From a checkpoint of a small mixture-of-experts model trained on Wikipedia: 96 experts in each of 9 layers.
Below are experts of layer 5 (counted from 0) of a mixture-of-experts language model. Rows are named router (the router's row for the expert), gate (a neuron's input weights, with its number), up (a neuron's input weights, with its number) and show model dimensions 144-191. Each number is 500 + 25 x the weight over its row's rms, rounded and kept within 0 to 999. Numbers have three digits each.
Before each expert's rows: "mostly gets" lists some tokens that are sent to it at least half of the time. This comes from a sample of Wikipedia text that the model never trained on.

# expert 89
mostly gets: " using", " among", " without", " regarding", " contains", " promote"
router:488522501500473463526545479496490518466485503505502544469485506516516502531525518483514482498501513549525475473540514530506519559481488486482434
gate0:468477486503500540465518493490533541464527463510495502522518496480506494501513491517484479502460492467481466509497490455523503489527490537528493
up0:501468509488493497486497492505500533482497499493501500496500487505543480483527479548480484489511481526505527494509480492522521497548512492497523

# expert 82
mostly gets: " •", ";\n", "})\n", ");\n", " Binomial", "*\n"
router:522530461507476517509488518509486490479477495490533465516482555488474461540499482494492508454475471496523503486492519453509515497463498498513472
gate0:541518456492484520518467512484528548488490482512510525505454477510493520481499516478477531501542518460535523488492480520451524497510560478505449
up0:513474485509511520487493520526502490473469495516505516499503492517500496467467543497488445469517501477506512500483532510505474478481524463493501

# expert 43
mostly gets: " education", " damage", " life", " politics", " positive", "ivity"
router:524514528503576512544579491503483554515468496510528521471501517493543487537482515494493494504525498499523468499493504500479521499538530498501496
gate0:460499523547539496504504515505500520477489490497476491490479454540530504514503531474471498508548506518479535458496473527471483515488487504526529
up0:512539527518486500560497468504458546503496473532474478528484505491485482510459526513491464484473472515498446492502554523528492531507494529486481

# expert 47
mostly gets: "_{", "_", "{", "\\", "/h", ".m"
router:532502532522531480527468485523483497487478503540501535491487474477505557519501446501475510500481532476512517521525511482485498434452496524485554
gate0:475507537539528531489540534473476529491539516494495512481494507521482502471498510470500478533502481476500484502480453521527482507467501505482524
up0:463512501518501504528491503546481473502505491495487472465485515517538495508529478536512555537495507488491498526492468431499553467498514521498499

# expert 15
mostly gets: " south", " west", " north", " east", " invasion", " investigation"
router:513498469502566498506523510544515526528466441492507489432492538470508499544507472554498505494560478519483511515467513523497506479501514500500534
gate0:520481497514507488523525461494501489521495491546481484498495478532526513490510483538502523496526503533452480480472482485515508504469514529507548
up0:480474501505518467502498492480485518516475487548466498477578500478524510518512466535459477483500501481469472480511470487505515505525529530503592

# expert 76
mostly gets: " MF", "SA", " GER", "AR", " AR", "CA"
router:467515563526502486482458506516474531486543469537519511537484479495490480523474491451482519557516513528488499506489500499510507494501512487478501
gate0:498500495475488487535558504450474495523566498546523515523486467484447515508499477494488515496532499522511520526513488497513474486498459523493500
up0:528482463519534468501507468473514467482502521549535491517520510514513498524515488469478507535500450479498558512475496522489524513487480455463494

# expert 59
mostly gets: " ·", "″W", " MPC", " GER", " Spacewatch", " ESP"
router:513502526461493517491499506464526429469475531506493473540488497503483543481492491492467542509501539515538501473526495493480516505523574491498525
gate0:518518502528463449509494501471549540537521468516494540487491526512552488509503445499471441530491466493522496485512489519490503509499459488442482
up0:515508522497489495467466477524476502476456495516513521510568491538519511479501511469482521520489528506537451570510507477504510473534478502499494

# expert 53
mostly gets: " Kitt", " Wil", " McC", " Brad", " Frank", " Rod"
router:509458498522504528512494490459503480455448513486479484538507510542501532414515498509505527488495495476493522474489516512500514479462509476514506
gate0:507504501485508464488478500466515502511502466507474471508536479474470496502513512475480462490462520499518464487514478531534554507479504519509487
up0:528493504514572517492502505491507491505489504494517502488496512447514517468492492515461483510475474572503497513499452552486482477461477529499469

# expert 56
mostly gets: " in", "In", " during", "During", " throughout", " within"
router:468494504539460463529462477529465528470461493482486499450482469488512483525515487482460503516478541514483450495508470542532503514494546470494469
gate0:489476501508474426495521499517476482478506500470515453497523500500490537502503528491477447521469489488508464515470498524505489504475520532480479
up0:521532489472540539475489509470535528553501497501480578478516464510509489501523476524490503505510482513519525488476470502504502493519492445512506

# expert 68
mostly gets: "On", " along", " near", "From", " approximately", " across"
router:501512498518489516495479529527450510462528517470471503488523486498535479502493446460462522491519547524485484500441479474494497487487542504520496
gate0:544504511487480481510491465526504520496466519477521499507484452434489479471464475488502520500459515520534519523454521518468548509527552547548508
up0:496535494488480452500486485493512476492530495553490523502502539488526493489500492538467514512517543495525498515470471488506482481528455475472500

# expert 72
mostly gets: " director", " President", " wife", " father", " Robert", " writer"
router:555506521554534482511521525465524472485480502508479530499543485471539519466506521510503525462492538496527512500494511519510531531470557500502502
gate0:521513533479460511501519486504480497488501536492504481494495496534518524506471510527509527485476539497530487491509479499489479459517496491516474
up0:531500515517492514486473488498530486507533542470504449531494501516484536497508536513519497467484514552516518495521516475473526503505490477484459

# expert 87
mostly gets: " res", " dis", " rem", " Res", " dem", " ab"
router:488494494505471505533506484494449505463474500505510473468519494555493488495503450484545524475533502513490500472519489492478482494504477497494513
gate0:512504478531506541545533475501475492511506448489506506535526508540499493523525498468510462489534486499513478508519478537466493465456519484498485
up0:516514440526506511520483485489458522471487440501508511505515494524479502507506550497482506490497416497509479494505471520478519517436487530467466

# expert 80
mostly gets: " con", " re", " Re", " inter", " ex", " pre"
router:539517496494478551482485491491447524492478467481484454463491442493467483454503521484501467490492511489567491502499488523468475501523499511516531
gate0:486531532454498463505532487498500479507510489525495488504513503489520504502491473490500484476498494501490482531489507511472505496491511548545547
up0:532506470532499515521519508512494533483526481501533522512462480450516525489482497539485523507516489522529504496509485524555526471519401502538492

# expert 16
mostly gets: "featuring", " defeating", " Best", " Outstanding", "Senior", " defending"
router:452491514476478471515502503504548482496480498479538501521489506491493499480514474511495510497494515511521466496542512537494495540501496506491476
gate0:494461460502496472495497474487493519527527451536507532502466489481505487486467480536524480518505520497509518539542533525494535500521458484522506
up0:508472511492514505530474506504504476452481468497484501554520489418505532497514486522517567471471545456494511497544488504513512482517507434509520

# expert 54
mostly gets: " of", " von", " Of", "from", " representing"
router:485517491501490533505476463505491508452499480490486490503489487480497490514520506449500508512475511518501478484460505463477471517461514458522470
gate0:498507459512508494518533503498506513467480528502477527516485479486471516484480514506519488509459486510533451520518514489494521473460486481538522
up0:524503432542506474501499487510474522467485531522462520518499484488467512476534504494495448491538518510526483476503523501454532491462497456557507